{
  "num_hidden_layers": 11,
  "hidden_size": 128,
  "n_experts": 32,
  "experts_per_token": 1,
  "d_expert": 352,
  "d_shared_expert": 0,
  "hidden_act": "squared_relu",
  "moe_layers": [1, 2, 3, 4, 5, 6, 7, 8, 9, 10],
  "router_score": "softmax",
  "normalize_top_k": false,
  "routed_scale": 1.0,
  "balance_loss": 0.00296,
  "balance_bias": false,
  "init_std_router": 0.0157,
  "lr_router": 0.00134,
  "vocab_size": 8192,
  "norm": "rmsnorm",
  "norm_eps": 1e-06,
  "tie_word_embeddings": "early",
  "optimizer": "muon",
  "learning_rate": 0.00344,
  "beta1": 0.9,
  "max_grad_norm": 1.0,
  "batch_tokens": 131072,
  "max_seq_len": 256,
  "train_tokens": 788800000,
  "max_steps": 6019,
  "dataset": "wikipedia_en"
}
Below are experts of layer 8 (counted from 0) of a mixture-of-experts language model. Rows are named router (the router's row for the expert), down (a neuron's output weights, with its number) and show model dimensions 0-127. Each number is 500 + 25 x the weight over its row's rms, rounded and kept within 0 to 999. Numbers have three digits each.
After each expert's rows: a language model's description of what the expert responds to. This comes from a sample of Wikipedia text that the model never trained on.

# expert 1
router:527534529546460499461464496476528521489492498477483527531473509542468517524464546483504505486487463472513536499546473471523565536530485505533493493526470494505494488529512518517491492517504468542491530503521495503461459512497538485508534454465496475502517514463475499520504551513475473522487471517539505528490489506456479516512526508497524483505473477522505549475464507467493499495483
down12:502482547511484475535485486459488470544478503522514494504552535468482476476536513487491508509514507479504465466494427440504486498495499520503570518507500523520497505470482521487500530519484494511511507471510478530482496489482526481480529533539523498514487487494494511502484545482547501472526481525475568529516559516509489462512497538510512482529493444493497529490477487492538521506505
down13:498495522494522528492478498504499483471485469505525519483471471517493513434507533580513465512537455536483500526480545493477493513500467506499549487493503474481499469488552483525489507504466502471504538517497520495522466485518533547532508559484561447525502506481492475530478539485477490522493514494494530515505483502486469486509496500485521500497442480485472497492509470502493502544464
It responds to: Prepositions and subordinators after a word or clause, leading into a noun phrase, such as to, of, over, after, because.

# expert 24
router:491513506518493486505504504498469467468500504479478465507512496519490478525452517445466505515464554475501507452488516520530494553520531511493498484511544513477511489490503518455477534519472496470496468457483519492514490503477490501497477473524529515503506543527533473513491531537468471500490461505475515481506512497532470471461537485482470505541449506453530533470560504506487499474542
down0:501494480493492515495489565452482502512481511511477473453466479488547513514525462473526513505538529474479522511488499525493506485459511431452472479504464503468512481506542499538480475502498504498533469475481516550505493494464509515486485509493499491534506501514532513495504506449485496487472529491508495503489471515516491514466486530542502572451516486482467479492525475436528509489493
down1:527493436481522472513496486496499510516491495514495528536450476513465492454471512502469530507508478501506512476446542508467460439507474477496486495528482452500473456497504481494526471486494515550525517490524475495499489524475508472467464495515506525496492500508528457504505535493508447468521494488534488539495468482497536501522495542539487525545517520472502532486499469462543514509486
It responds to: Opening pieces of words that get split, often in infobox or stat fields, such as co(upé), Ste(als), Sho(t Put), Go(alkeeper).

# expert 11
router:509554485501508499484518498482452499456517504537482510489515491527451500518506525448512488459501498463528518465460484483519490496520526513492483508515509487536509462498521490535490517474538476531506480494500531456486531465482504535511463502460501480472502524507505503511485528476499531522476519503489520491485503515482456558508525582480481546531455534519487488518500497472474529492454
down1:478506510501515515475456479509519464421515509528535512467508513462515529475468522499490497544461544501464490494504466485527508534504530491506500513540514524492510520473546498495504523504487496472547485509503512469502466525480488489512518497498514497499512511506501542533452491495459551505505479552459509473508490502511479545563533502453511496498465494517521512495452517452484505489525
down2:504530419495530533510509491502489447487538533456487533483510474515523492494491501512512481503490512480509501512541517496491489477524492501499475525527516461538525451488516536518506534444527500459477486473527472496484509529480515521530516511516493490496509492503486465468535506491496479469511516548574497523517516474482522551501480517478514541504507557509482505517520483539525501538524
It responds to: Evaluative adjectives and adverbs in running prose, such as great, similar, strong, frequently, plus word-final pieces like -ive, -ized.

# expert 7
router:498550504493499468483509479491509500519485495457514501500517501533502498476481559451495513509496446534523528494527518479483523534487480470506486494498514458554482493511530515493482505547538477550490545510480505503501528475534528505507547487432493521458492492512470518502470512459543468508525526482497487510462480497461499526485518484514504526491510487500466507542446451482487505509477
down0:556527503472501518507521481523469482493480503472528535500493476516489489498513520487479486479552490554437513510474512493483507481501486493478464494502518480486478460441487522494499518484548525491502474519537559470543495482505484550511500501485501530512491518490569490507486448503458470466574501460488500510527497515498499485490514489463502480490479502529494453482494467496492478491495
down1:518501541521475484494489529516540445501520478480507494505507486510460489516519495552490516503470478490471533512523489485512502494525502498496523494559467525499503514434436476526505526543491492536509539464517480476482508512492506469538466530504491475519522524455527494531488487483544499513463500535514470549479492485475507450524509549520514488483490476496510461498498481517549472480514
It responds to: Main verbs and their endings in biographies and histories, after he, was or to, such as took, served, moved, founded.

# expert 28
router:521522497500533532489463514514550533527494496504522504526472476500449516489506470495515523521503528501483545518515489462477516523463500482533509530459474533492474491548534501526512541535487510523533544556507498480477495527478508512510479504466497513535492499449495484504531563507541485504502497471510523520504530483476541482538496511531556490487493508479481517530465479522479457478480
down0:528498478538527523524503471518496487521500522511476507484498537532516530508492514525478517493502492490490516545480550411505502499498494491507461512459530494498470565499514525509494461464493519518552489535508476486488473506500483495478534537512509478518479441522543520488470502473539503500510495513502491495484539525541511538510445464508541462465535510478517493486480493525488524485505
down1:506506526491467531500545507532467480425500489518477546498541510537510512507482517474485467481494492475511508480541531467519449483489532515492478527551484563484482481465478457557480536495451486533512522558507501515471493452484525466513515528518524483516526524493500484516529512498505495501507526513472502475472524487525506518487523509503532496510535510480497477474495517495511476508472
It responds to: Commas and joiners after a noun or clause introducing a relative or added phrase, such as comma before who, while, where, especially.

# expert 20
router:427535486476508504522488477474459500454474463485473504541520516537492522504502467481501505491535492479535521489527522485461544488497493500473478493540439517502507504537527452501507504527524470519467530526470496506513494497528468510536498485472501509492478514466515504488492462465526472523534533490511455523515486541481483508505462545518476529487494508522523469539469518516515528505470
down12:536486514523529509516492526488555504495464508518491474502483509501519505530506481504542484507511507496513495474481507498485508480493467474485519523491524521457518503510502470492475556523544509507531515470469492511497456497488480516506512465462480526513518565496477464465533463537537535519514484477511496492466506485476483504446501497470467501469490542471497578533538479468520481494553
down13:478470501487526499476512505508497491555528471532496498518460487469473473535481474491498512491500507441546471468513486486493511533490500474459531570506525504515476522520542474523467520544562498483493519519501510516477477527549508453487463466454498517475460510516485479494495492468469495504495501518491504535521524522512536517494469495485434477519509493489503503479525463508520480489519
It responds to: Plural nouns and plural -s endings in prose, often after numbers or other, such as countries, years, members, players.

# expert 0
router:498497461470474505548533527550491523535533518499490479472488541484493511530508488515469492501544512535448501480470466484522512465491497514481478479464493497463489526465525487482449461470495516493493473452497508522454490521465498532530526481505491483483472474529480457541522518474512469466529528505511512461495497470518476527482510516457516465469490493503541501530509509510550489506509
down0:481514517454472484507486484461547487489554506475472514500509525468496468504472467497476486518499503505496510466505509484461454525529492497537484542464512481527434498462512489479534441475496472521480523533517498520532513537491509488536524505487502523497467519558536508518470517505483493498500527519528482508505447497509538532495503497454508512479509528506519479443486513486479551491502
down1:480534524529515506474480503499466557471501505484484473522507533525523482494496520490487521495520533484477475453491494509535512496567497475532509502464555534513514490484488431534468467543481460532506506512515510471486497551483489517506469510476500471516532512509561494503478489563526483493474492514513495503485472512514524473480477540476471491476501489464513526484512460511494511510535
It responds to: Digits and decimal points in table cells and result lists, such as times, scores and coordinates: 49.287, 7:00, 2:10.21.

# expert 3
router:479517478514493493544515505527482469482489545524478505465476541481501486520517499507504503472511457502451525515484538483480528514507526522529493487491451499489505458489562517513548513491527471483515455465509519482524532495503523555505534496483498539498474500529515528523505511506466497467482509461463482471533512529496475456537478505501522458481479532522540493502460516462471462511517
down0:511532454512519542530504510519456477506504497535514482569477556561539525493531520496458467532512513553482539533461492512485528522535479494505497472470530505504452532498511519499536457496471486502492505452487518511476494508508482522487483497499519507475483484508518489487497470473498482508484485495472472483527462529503480494576490502492516457511524506480499506530472480484527499490498
down1:482540488505484509517497545506518504478483524512500547527506499493507538490542541481494494513529518472481518490545521479489498448489540527465487462494525504478554539484499507462506532467497522507436524481499471513515451493481478532480488512478495509528516498483546500492515494497510527492484543444541458480509538558475497462511492519515485503492511473527508513521462514462468506528508
It responds to: Words and word pieces inside quoted song or album titles, especially You, Love, Me, Mr, and contraction apostrophes in Ain't, Let's.

# expert 15
router:515484494498452513472516481512524494486498478502509476485533502450502489479516487511495505512465523528523480511538516451480493565478476524487503525538484499455512466498533553520515510524529512433556486542482474492538519483557468460547496529501464496532468500516527495483491506510507517512499502501456520520537509482485496523469496465482502470493494531497507503457528537493487502524475
down6:521453527480488509528497524522529480518522520526467561469485551511471485474465472468506500492524501491520547483519509502509517508470527493552509476517527500495435536524514534495508490546509508511527494482473487491489519475513496478504506502488520529478503549496507508529453485531483502577465509523468540499512469539491467507532475511532523472532475498523527519500525515469528500509500
down7:485484535542474497481481538491506501504448483501521511526489541487525501443468470507536491518532493500516499510522463460490504483457547512566458483495501531476487500493504518478498468503480538511519499521491473488549461503509505489503505477523526514488468506442473493520482551528469518528493519486532478458484557513502516478482497503533505485524488544492495543490550510505514487507532
It responds to: First pieces of capitalized names and terms after the, of or in, such as Dor(mition), Ant(arctic), Ant(werp), Ast(ronomer).

# expert 27
router:511527518482524499497471482550505514500508540473535513477499502482507522473535487542538448496522472469528489530491502507523504496510492499506483513498515504462459512524500507466445495472492486485498484527471485469507511533459536513456474504525498507477525453529539550521469483483488501488504455536486517484475539509547512526508530462499516493456517559498449506472455520532508499499510
down0:487530531475510473494511448465496471501519500493507538501523478492492492525511540520517469522555493515489500471508511488474502508548495436524463498519474476486477513504494525508513494503517490486480537528486516492465519493501473485445460462520486496529500470519492499503476461474528520522489500535542507515514520528549478523537554469451522505541523463541508488483500498456548487510525
down1:467485472536533530491480486499484493496453502455506502513469510452515495477503508463485518497503550495516517541500546524533498497493472533495476500486474522487507501506512526500386491446491503465526449520480451496458489480511522493505503508518492529475516495486558486515504441496519489522498479479463497500464482480518477514536509511507517519484497521530523507506506476458494499485506
It responds to: Line breaks ending list items and table rows, plus table pipes and prefixes like mid, anti, post and the ISBN prefix 978.

# expert 4
router:499447478505481487454521489508496507473501511477483480492433483521489461534504502514495487509504492488500480509500474469505514536475457483506495509544449501492526458479474462479493496521489499533506503492510523487507485467491485484487522446531520517494523535502508466515456476483493513465489453541519473469481506479461524427507530467506489477516512532531559528471522521496453487485522
down0:488512517518500516496492518500528522535514502499496521495463472514473503508454495487494519515527538507494513519518500501553516493463531514550527490507476543558478537514477542487530466494514480526481510505517451479505483485521522468477494527505547437467498520491511460528520519490556528490512523493499511518496510506491494425487539469459528533504486489494516479474516502455470519470535
down1:518512460478480524520544486543570508521530504510520523490477497453502511483537485552517532439492474505479469496543520486475503505511510490503467506519475485524507515473524479529526466497480501509485499461475487506460502490508496516504529495482484482517486448491523495522459514538496509521492470510494463527453579474500497500505451478517453478518501485544511501499518496473498470486470
It responds to: First piece of non-English personal names after a given name or Al-, like Sh, Ni, Ba; also LaTeX braces, backslashes, carets.

# expert 8
router:486457505491528513475539526490486478534486532502488515483524486531502471513526500500473508472509508503446471488496499574506451503471546490482547490512516461494506481531446476485549464496473541505469518478505454471554508510515510484518510530531506495523486523478539497448532470545491465495486508509481474521519475479505466461477507494496493507483538460501464487505498516516500513511515
down1:525475483512498502509528471465508497491499522499477504526532483484443484489509480503472459488518487491514455475450481516522499511536490511450502535503543515461496544488491524474469516530513502527485497498527490503535486499490481492472521474491541521511465494468513525504452506461507526551481533474518489480473496520465455524536547541498532488534504538465437484489471478495498496468516
down2:524512465464504520471494519510523517501523542512452504525487508504523503522509475487498562484510513494528506447468472561459449480497536523495449471526509493498491488484490479472502502504484521495509521486491510471530477518455492536474472517509466510494461523541518485464497509487534523500506461473484524488469495484535526466536470496477496513520541528489548449538492463484490482520489
It responds to: Word pieces inside foreign place and personal names, such as Gil-an, Lan-ton, plus infobox labels like Location, Country, Population.

# expert 9
router:472502480457524509487534493493506476466469487535497498504520501540530528467488495549501480487540509519524481509513524486466504518434522516498532509518461509517532490519535484499540527487508495511496487457491483492515509529516487535469524489475498459498509540477531524441513466484512479504484529472500446509538514548470477527529454524491466535518502515533469486538499502528480491532467
down0:499517483534494472514444525485492458505484505520550480493525507519512477540508514553478543492492501475488474513485502491509488493504499461513504516484483527510494476487525482523503501509487493511512520466497587484458550520442466517515495524495507535481484492460454512495485475497495486500508445488459450444524461482519491476504486516501517485465535499523461453506487504476511519477523
down1:449487498497552538518515476520470532523512548529490493515515495469481505517492496486528524498494507494533530432470461504550480476508536541486500481474478511501473492493475550491477471490499515550504520440519501489480498481502480486455497516528506538494547494461518463482493488474497512480519471481461517492528500521469505479528522471531541539485489496475469493465490488451500512495485
It responds to: Nouns for people, roles and entities after the, his or her in narrative prose, such as father, king, brother, mayor, police.

# expert 21
router:506474432513505498486533529462467499521536491530522482528520519476511492510497503529522491476509526483551472492472508464507506513467536484499480434491508498502527463532463556495530536470532467475487512540496469499472548503489528471517470542484521503517496511514532527457541479543485515518483485497485490478520491489485515444486544495494506514499478533511489503487527506505528479525472
down0:552474514513491507476466495503512536530453523493486504466448488449495489535522531494520504471473481487501519489493496502532498490523464482537528510532477463526486461517500528485465531506497504508476506531482476477496495530498581515490490467508488507474536500489444520491480534490501505512515457486509510502493520506473505495426541449518493533495484478494487502517484530502452475513544
down1:455533529511540487491515502497547459471535501511499533507528506544488489535499487505496498502498533507481526509481530498472517485530520512527489519487504532523465542500488488505466518498523535512488501507518491501500500520520479500527494486540506512523478528517532493461507511498555462492487482482510495458470464508493459503630458511499452490497485514469489521514513536494480501485514
It responds to: Middle syllables of French, Spanish, Italian and other foreign words and names, such as -era- in literatura, -ona- in Régional.

# expert 31
router:525492554527506532497477530464525494514474473490531513512519455507458517504509502483507469471471493504495501498494459518470509514531464499546537461508479502537516480510541540507518539504523529451468487478464514503526492480472483491479479504502489488462470491494443505502496508502513543474490529465486504502524463444525547512500494530492502527524473531502475553478504512449522475467514
down12:503473489519500464486489455477503496505461507468535544531503515507504480490548528516505510521521473540518463528558503494509488481496519514492517474471524469522481496505505492494514472532495481547488497471535528526499495518523554489480497511505493477502554498474454497516516484498513498530539494481504506556502453447561478518454521510496507497479555467502514491463503477523550506515524
down13:490520468529477537500511518483499482482515529498452556496511532524500505506449513516521487498502511464516498489472542513517502494491513483471507521454509504487473503489510458528530478444482497490499513512550473491486510486482492548486492499512453500487514471517544480442484497518488486486510472512467483528525517543493475518473435506526518474487533520523506510533432452526490511543514
It responds to: The, his, their, its, her after a preposition, starting a noun phrase, as in in the round of 16.

# expert 10
router:525533494492539506479471503460497475482515515487455501530525487519532512497537520469518508519504524482525448489474508539508493493554482525508535452492512496468530538488514446517500534502507500451494529472479502473529517505467464514532499507506467538455445530496459492454499471473475478497502538504519471518497506485536466510485464524510465529528457491476491495515534487493516510512501
down0:538493522487493503510509510438507511469515468547557550538470464488505497536483440517516454503509487481496443503507486486474499468537506465501482541480517454498471482515513470522519463480527543491545480498499499517518546484521524487529495507491478503486524510517530523489497532505506529477528483518516485483517535511502490484446529481504525515492533472471480524523516509517536481493463
down1:495472511468452504471490501512506506488513487521481548513512478492478549457523498508464468450475497507465512461477541499535517546473481489479476510496527507514492556466505503501459485498494477493481528506523459469487460486526467510530481510479494517461473531530455509456462509525476533531494541514495502486509484473444470502529511479505533512477474517561515517510497497494503513504535
It responds to: Years, ordinal endings and competition words in sports writing, such as 1995 seasons, 89th minute, UEFA, Championship, round.

# expert 17
router:515491525522490481541436484496519464526483502545506533502529512480516505470471480464471497456488501548514530467459497534542512482538496527458520493481490537529516518510466493495436538467487510531509490526498457515487474506491528488480526512503474515514520491491497530535507549552514473492525474462491511509501511499529503459472513473479473509516499495459523484506498529478511490491556
down0:533433511512514488481514520506538516514503492504492502522547494492501492477494472503490482523499508504494508517438490499512480448522510491529518442525505512524531513474474487480510536524535515483473494525504460499489472486509514505525510503527512477533531511471481502519498542488488488499546499479492518532555516522453489521607523490482518502521570485510496481519494484513503499546513
down1:506515496471514506513490482499441466476476496505517443480500502523491488502483457526502471491506549516479477478473543535498489469570544465490520491528532488492482545491489547478541512477467446493486508537506516501443509484507498516478442502468522527519499490517462488530493507488529484494521489498519526538520505528497526513496487491523508475446502485484499475461547513481482485513520
It responds to: Pipes, line breaks and list dashes at the start of table rows and infobox lines, plus header words like Date, Candidate, Votes.

# expert 6
router:509472457513485538540466477506512515510499515471503474465500497490511489526534530515475523513485450505513473516509505519487473486499452485477484481539498497481507517478500516479511502496504495494533479447523491542476507509549473492493528480511503500536449499516518498501448479461453509486496502551466459484470549510509478456513471548482482509508485512505535464466528518482453459455524
down6:438459488502448518464494507475472511483488486500505522487477515533465533499492479489488503490504558505473573507488482540476513504537525530523542508491525503469504508498506487491461510533538550500467507496493552444474475526493534521506499502505491493472487449500534509548505452516528461480522493477497494492520524453524514529449490525512514521492512477485482501517492487489502481492505
down7:536505501493476469479488517542478522477479484509491534497516489527543482520555533505516484500498464517425457511504510522505506561532492521483499503485519459550508489512513507490485453516521469520504505516476501503492512491495513487451483550488491513525517484489458537504434452501509481483472474470446519470518526470502551505489530509485487520517495499500505497521484496441520485502494
It responds to: Single capital letters starting abbreviations, state codes or names after pipes, commas or parentheses, as in Hartford, CT; NJ; F1.

# expert 12
router:454452506493531495447560534505497499536488511489496488519498473538489500513501494551473487521498496481477505524487509471532476501440484537529463457468525485477510493534498508487557474489510484477519510496542549527498503505530525465493468532485557504498493481510529469468506484514496486476515489531513517497491509506496497473528525498486487478460525481475493453512539490482528556470486
down0:487502445484498553531503448472504531513536484489488491513498543513527521469489507520466493515486510492507493504523516505533454449474515495494532454484521475493506497496505494482553516461520528531459507483492498539514532514535454501515514509506504517515476514526488499468513539506562488510496522483488501509501471499556500511530505468473508519525527486515488566455515522458502531455520
down1:520476508541503488499525530460510508491522480498554499459495503470480530487529507510476516527516522511501503512471515544495471529471510518493480529472498521556508446470489441517505548504515488511544488429479523487518502515484515465489522483538532514494565523528484477493498501514500489504477514498488549494473512493478483508453470474494480448489455539490511504472533509521499525484505
It responds to: Latin suffix pieces of genus and species names in taxonomy lists, plus list hyphens and authority commas, such as -ensis, -idae, -ini.

# expert 19
router:487468492454532497508544528451502504458499506538491480504502477552501517535535502532472502538504464524518464523499490512495488470481522490451510498513491487501492519492510513508538449452524507506492504473494488539537514483492503525523487547500538481513514506511517537459503473489522499540527527473469471557532505526499510480505434500515483456473499518520495477509525519512539535537483
down6:525535446507541491498483505487479466470533474511493511518523541528529555510522467482511507507505487495522504520550527472480506488562500454506504470554520425477497502511491492513522522508548514514550496511485507509481503525481487478497497525518535473485507472476492506464494518539443460493512515528561478484493501509495521478500494496532467503478508488472477521468482512534528492508516
down7:532535512523512496553438457528546530456505524471492518499473489528502463530459509523498474460482480506482499513442497524466536470503552510475527492458519486521522521467504488506491537480531478492511491488532486493535478492514507494532525509472518538515506508525497494500483467461532513479488529527491527489489537447477512528457487493506506508495505515486453523545523523508512520475509
It responds to: Words in names of universities, cities and places, plus date days and months: University, College, New York, London, Avenue.

# expert 16
router:469547507527501515491518470467485503462482480532493475541521502533511484509482507483502477448552518527548464480524507514458487486437504497497505454486530487516513461505508519503495497519502459447490490497456506496471509494495532526527494504530534510526499497549521553478504474482497512498480462495466467502537482537487475503502467514481453528500457512497471499523506532486503495542460
down1:534538529513541474514503484462490524501521503516449485528543510536538484504504479529464481491511524498525509499510516484536517492503521497521544542505470488431486538500532514497488498480484504515465499524495509508544493518504528496504489483546505499459459489501477506439485508486481496514501544476482463501462506507503515534539554481514501504469465521545540474525470495461458481505517
down2:521501520507472487491469501553556516490532505497484533479533487509517496548463503450466487501522481481493473468488457491490500499490502551491464452497497490511490510462518477552520514499517507456513513499529526474476524518490506582521507496505453544473524534443504514514488485491512499489537451495509521513539504502511511469494482483466491480509500501479486494505503475473528549542494
It responds to: Pieces of common nouns, mostly technical or industrial, and suffixes like -ing, -ion, -ment: oil, railway, control, construction.

# expert 22
router:489492477550538487513493477521443516465474493484526514544502482536512545453482476496533496514540536472483522537500489515536472484508525475498519513475513518517496478481457507549491473527513496489477472507498546432490488487506486528491462470484474486518508462487504456475475480519507525527550477473515517515521485517500497476490494482459522478478508455521539493479479511487450494485523
down0:531492548528524499513474492534520479476510515522527532509483478497533494492476463488506511510535508483484516498509492501500476500534495489491490520466506497503494499561510507490494467473536495514535459484501468471508486504456460446483440522458457452517461509511489533499475513497523553515508488521516500488494497481518506516523459504530486527495488520485539484439529502584476519494522
down1:463502523541509493495507450512501520503529504503489563492532520526539508498504522517481466546523478547507542579465493520494475530504488556505490523532475469508479511506504531535531489487509519535516470506489498508534519533510466475498483499518523518529541535484509474490492516483497518516562511504471525467465464516500483529494509530481490469493501483524515501555516518494486519515462
It responds to: Final periods and closing quotes of sentences, and the = marks closing section headings, before a line break.

# expert 13
router:488484494454533483484475484465483481495498459510485547515493518506519519436451511510527496507517484545534503500505463474452550532509492487519530524503486526527465505487475546510512508516507535563514503539522475484527500491495484519486521504454459498524469541468530508514544508509492463474511464485516488512493493503472482520515502548486509546457508527466494484478504475512460490500491
down0:537474503489465491524490476458456534486489498462509477517530523525473474438502508508511511512485508490534485521449497514496480501516496505514525499477467497477562500530478469523479513484565542508478498493472496470467471487519490520443480511493512512484508499459487466517487523474497497480448511453543520508477480551541476491500448484493488511532510524481488522494547480512485492490521
down1:509481537502518534506507477555499470536504496454521527507504514501531510492509479533482486483504508550473479487472521510526478553508490481473458459507500491506503493505491549567490505488487492505488480498454503504509521464497547511529512531495477498504467496527500520549493479456553477552451533490512529482497477478444476513494524524511500505450490484508510493521519517509525472519449
It responds to: Subject pronouns, auxiliaries and adverbs like later, also, now that open a clause in biographies: he, was, who, has.

# expert 25
router:546467507542528514546504443525534546510498523490553525534454442516512546461518447515530537476494506472475538513521483495499500479520493469518511508460457522512479500499484513489512489493528510524519511548522521500481507508507499487485443504503474476492513455489515493526493510529527503508488485488507518482517492534487517479540486477445487497458519501475473520483476501514543489501495
down0:538525496497513491516509504486556522554563530490541531474495482519546529492539457486516511511494517505500475477513499501483481466467507494540539523492512540541501520513484491492471461521529484495477539462521526511506471487459486456507505492508486512476498516489513512471516496500512514502523495487536505523500508543502511521578457488560495527532493472534532476478514527495527515523494
down1:536533495508520484490484441499494470509517464477484538464501489527536524517520471476502539535527481500502528493464521499510478497494500469516524490516482482531547475457532519537510489492496503470530497551467479487492487533477480480456517508482509494543494451476525517530506491524505497467506517517516475529448523501503453510517543535507499449543474471480495562525496486523490484506516
It responds to: Pipe separators between table cells, plus colons, semicolons and dashes in infoboxes and lists, and labels like Born, Starring, Spouse.

# expert 23
router:497490470494528508512469515516487536504506531501533523498478474435509530477531531537535515468483526503489512534540516506499457516526538443516474523520465511521490496471506530546513534484513517488478467504482507472455495517498494532465462540539474462486519477470502499522466481493463520532517461467523518484478526477542501484511514463492530479525535482504498488491475496504464484533523
down0:521498487501504520472566452500482473456477507502501507498511521490517510475524529525518483490448534496506504451495451512517472516465492476501463478477450507519488483494478522483504473491512471520507530472498492513519512508494496494516535512477505451514533453527485478464512542463480481517436505477491472552467461502539492539459497460501500476504497456538530477486508467492506512514507
down1:531551486525524484500531473450420488522478485504463527520493481527506535504539464459544529491506498518482482525484500554510481526496529511536507494483490489517505493535494508482526469477509521481499474481520480521505498473486511489485540526513520495516465483467501441479493497492488490535451520516492516515491534527515454515530482471495469473486502490487489462541518456517525466528465
It responds to: Paragraph breaks, = heading marks and opening quotation marks at section or paragraph boundaries, plus headings like Biography and Geography.

# expert 18
router:502480481490524491520518483488488474480531467525505500507532497527510445519491447503476536528526529467490461498498528537513479454481511540469475489484487499450513535453477471471473455459485491511521500506498533523524481514522459516486494509534494533491506483535465495526513457467515492540496547497532522485520473527467510499511506516550484497510486449496529482528501484518547527519481
down12:513473519547536502543471482492486517458508476494523492501495538528498526544471530525512517494475475481477509505505481524484502476510502502501499485512522560502458535521488515493531442469477529482534442538525495550522490516475479514501520502512513543497503517511522488575504544512479503499505518508482476511514528479495465496575461488503522488484519509476511527492509458498534518514474
down13:520489489469514455475522491529504491497469552540530503503526524503477489516542457492506473506503492518528502520493494508472555513522469548502454494527525477563505500501465470487482501505497522474524544519505497528454532457505522458508489525479521537487508474491502517505501545533496496484486512533482470432529479490509531499517528511522519546495549498474469510517496500540467484506500
It responds to: Closing digits, dashes, percent signs and parentheses in tables, especially tennis set scores like 6–4 and vote totals ending in 100%.

# expert 26
router:476517446492477494480525481514516509458488509486525474475507513485488462523498483543531517517529497526547521502502496426469493530507495487525506530472529473511490484482517525520486532512463460528517465509513466435479479491493509497474500502502540496496530515545506494532533529478520506466507535511517523483521548526485501525428526499517517548514480540512501504481500478514465497501463
down0:491502477521487524512493498515486479461500498493504485520492481459473502479540476470490500568493519503528506522506524510533465498506494557506495510509474475512501517470492473508523514489496545482453479469515510494492504474572535533518516481513484496518541468507476483529476505519512525493456520508504458490482490514542485541431545498495577487498521505553530490496504513468525491464505
down1:531478490461496521478516469518485494533497422470494510470522513508530532485490494505531468504505465494484476443491485500482487518463486518469500482476545513499494509486490486518501523505520478432472536482507515480485493505468507476506480483455507522565487487502534530503518469472515504541471506508486489503507455512480568525535466472520478493497496467470476474508505551536514494530512
It responds to: First pieces of long Latinate words after was, to or an adverb, such as impl-ied, res-, comp-, adj-acent.

# expert 29
router:519463524453517516508538470497498479497492489550497491479527523466511437520543488510445475492521532510532489508489529539490457465462539519494498488522532474499509513512479473470492463466498503497504482462481485551517496521517493511493506502539518503523548485526465540476528476529507490513506512512492470481538481542524489479529503470525517488529529487514468500547498514534538498542499
down6:460482487535474485523472496528502502534509522506463504492465551460528545526466534498495511520485527521459523492468470473467531486494543521507468528496499514512478476465517493468497511491479500523503507501478502532475527439527515460483540524506485526488516481493454508546516512550561510528495485483471507514484477488501481543480449525503474484526469476496472511498483461491492485505520
down7:519520541507509537486519530488521452481462537511486461481538517509553497514479478483482501512535520518492480476450536501533511518496461482472555526487465507506494517507503512509482508489504467528513478498466477530519512526499511511482519516512482513535536465488490538495482510531453514534526486492449508486535535534517522488486567523488486519488522462539500516466488525491500474548534
It responds to: Team, party, university and player names, or their final pieces, inside sports and election tables, such as Racing, Motorsports, Democratic, MF.

# expert 2
router:526537538510494512501493521451534526530487495490484509530471501492446498535502545512523468544495462508518529490519496506505521520543480485523541482507532494484510495484502480520507451533518481516464540535502476525482483499480519483506498489486483463503533484483457490508481533538459483522497525485473481535490499453459538450504475479506520464465501455492494523481459495474503456462484
down12:510514491469505536496495542517483484530469516487514502500513500530490519500506532517511504549542506504445517525505503492495448495438561494478519510523471527484502487482536492537503463491558524422457517481500498509517445490484529496487481482505490519509463520492500508484525485492557523488531499516452502516482533514489554538488500516529494491523534487509537475493501516522504475523507
down13:457522564490460499504484502507501498536491476496509485485492511535499535490513497552516484462514481519463477536510446502481479464515480507492515497561521479459488513519508526483460494528518493484490473547495516541509523529501537488472501510442550491482467475475475531475480515468502493462522489500527521492462454450492523529534475461525488510513507497537491488518495493489533500525513
It responds to: Prepositions opening place or time phrases in biographies and event articles, mostly in, of, during, from, as in "held in Mexico".

# expert 5
router:501491503484450474531483526519520530548524455493518522481443543513518519532477502518519515513473506492448531484532484522523510467503527521481472535471511512536465536539450516488466488516483495465494516533526499537502539512504511487533504486495524479524500493472458500521521515516496515450453480532510498543455440482518483485474499512534516491517526511518527515491515488509520499492472
down12:472477478486516483502469477472555483519507467525531552529512501557505501459489483493478490500477503544506545483475519536542507452558494499490497463514509529466489488518472481549519518475539472541453479486469492532463493501495514534462492489480504495497501514527498480514490495473479477470506530523506485493490522478550477500447501487520505510475499540528491536505493490507473474484542
down13:521546506495525491486506497495497487486504507464497470491511480473482512519489517502518486523465443437544471493538531492510515469465480503510493483453511442553483458493560495474515464499492498502530467507522482519489505476484523483477473482536505518539508492481479536483513578530515490483482465479491519541469543507504504479505478537500453495546518486524517498489497479526506498514505
It responds to: Pipe separators and values inside number-heavy tables such as league standings and election results, plus infobox stat labels like Elevation, aged.

# expert 30
router:477513479535445511481443533549467511493534522515469513472503520436534457549442499492489485532470505517519488506487516512523513506514477516508484517483541522501485492479515471467529512488451558486463502501511518536499497507507520482510509477533495524469478505505460494518521489479517518507471454514510549467505479478479510493498510469475478481482540494485501486458518505505460494474541
down12:473499514506510457509523486502520558559460529531498510500502477479486518466500499522480520488530515491483525557476452514503505479484474504542490469529507484470534487497470498522493525491488494477508446525459542503530521540481560483521480497448517497541492488474522508479548479442505479467475492529497483496512519528468493524452484496521496501504497524508490503505500483522542511506543
down13:520475494508517525528541489483502495506499523484444454528481512466487513492518514515499532519523514513495483500498504539478507494527458534499491528523509506519495497458533470475513508535507495481492489503465515545511482532465553507463449537501486525552500502520471486495544446522504499494453482509498523526500494469471479518452512545467515519482500476514449520503495510527440464536490
It responds to: Opening parentheses before notes like (loan), (2) or (born, and byte pieces of Thai, Japanese, Arabic and other non-Latin scripts.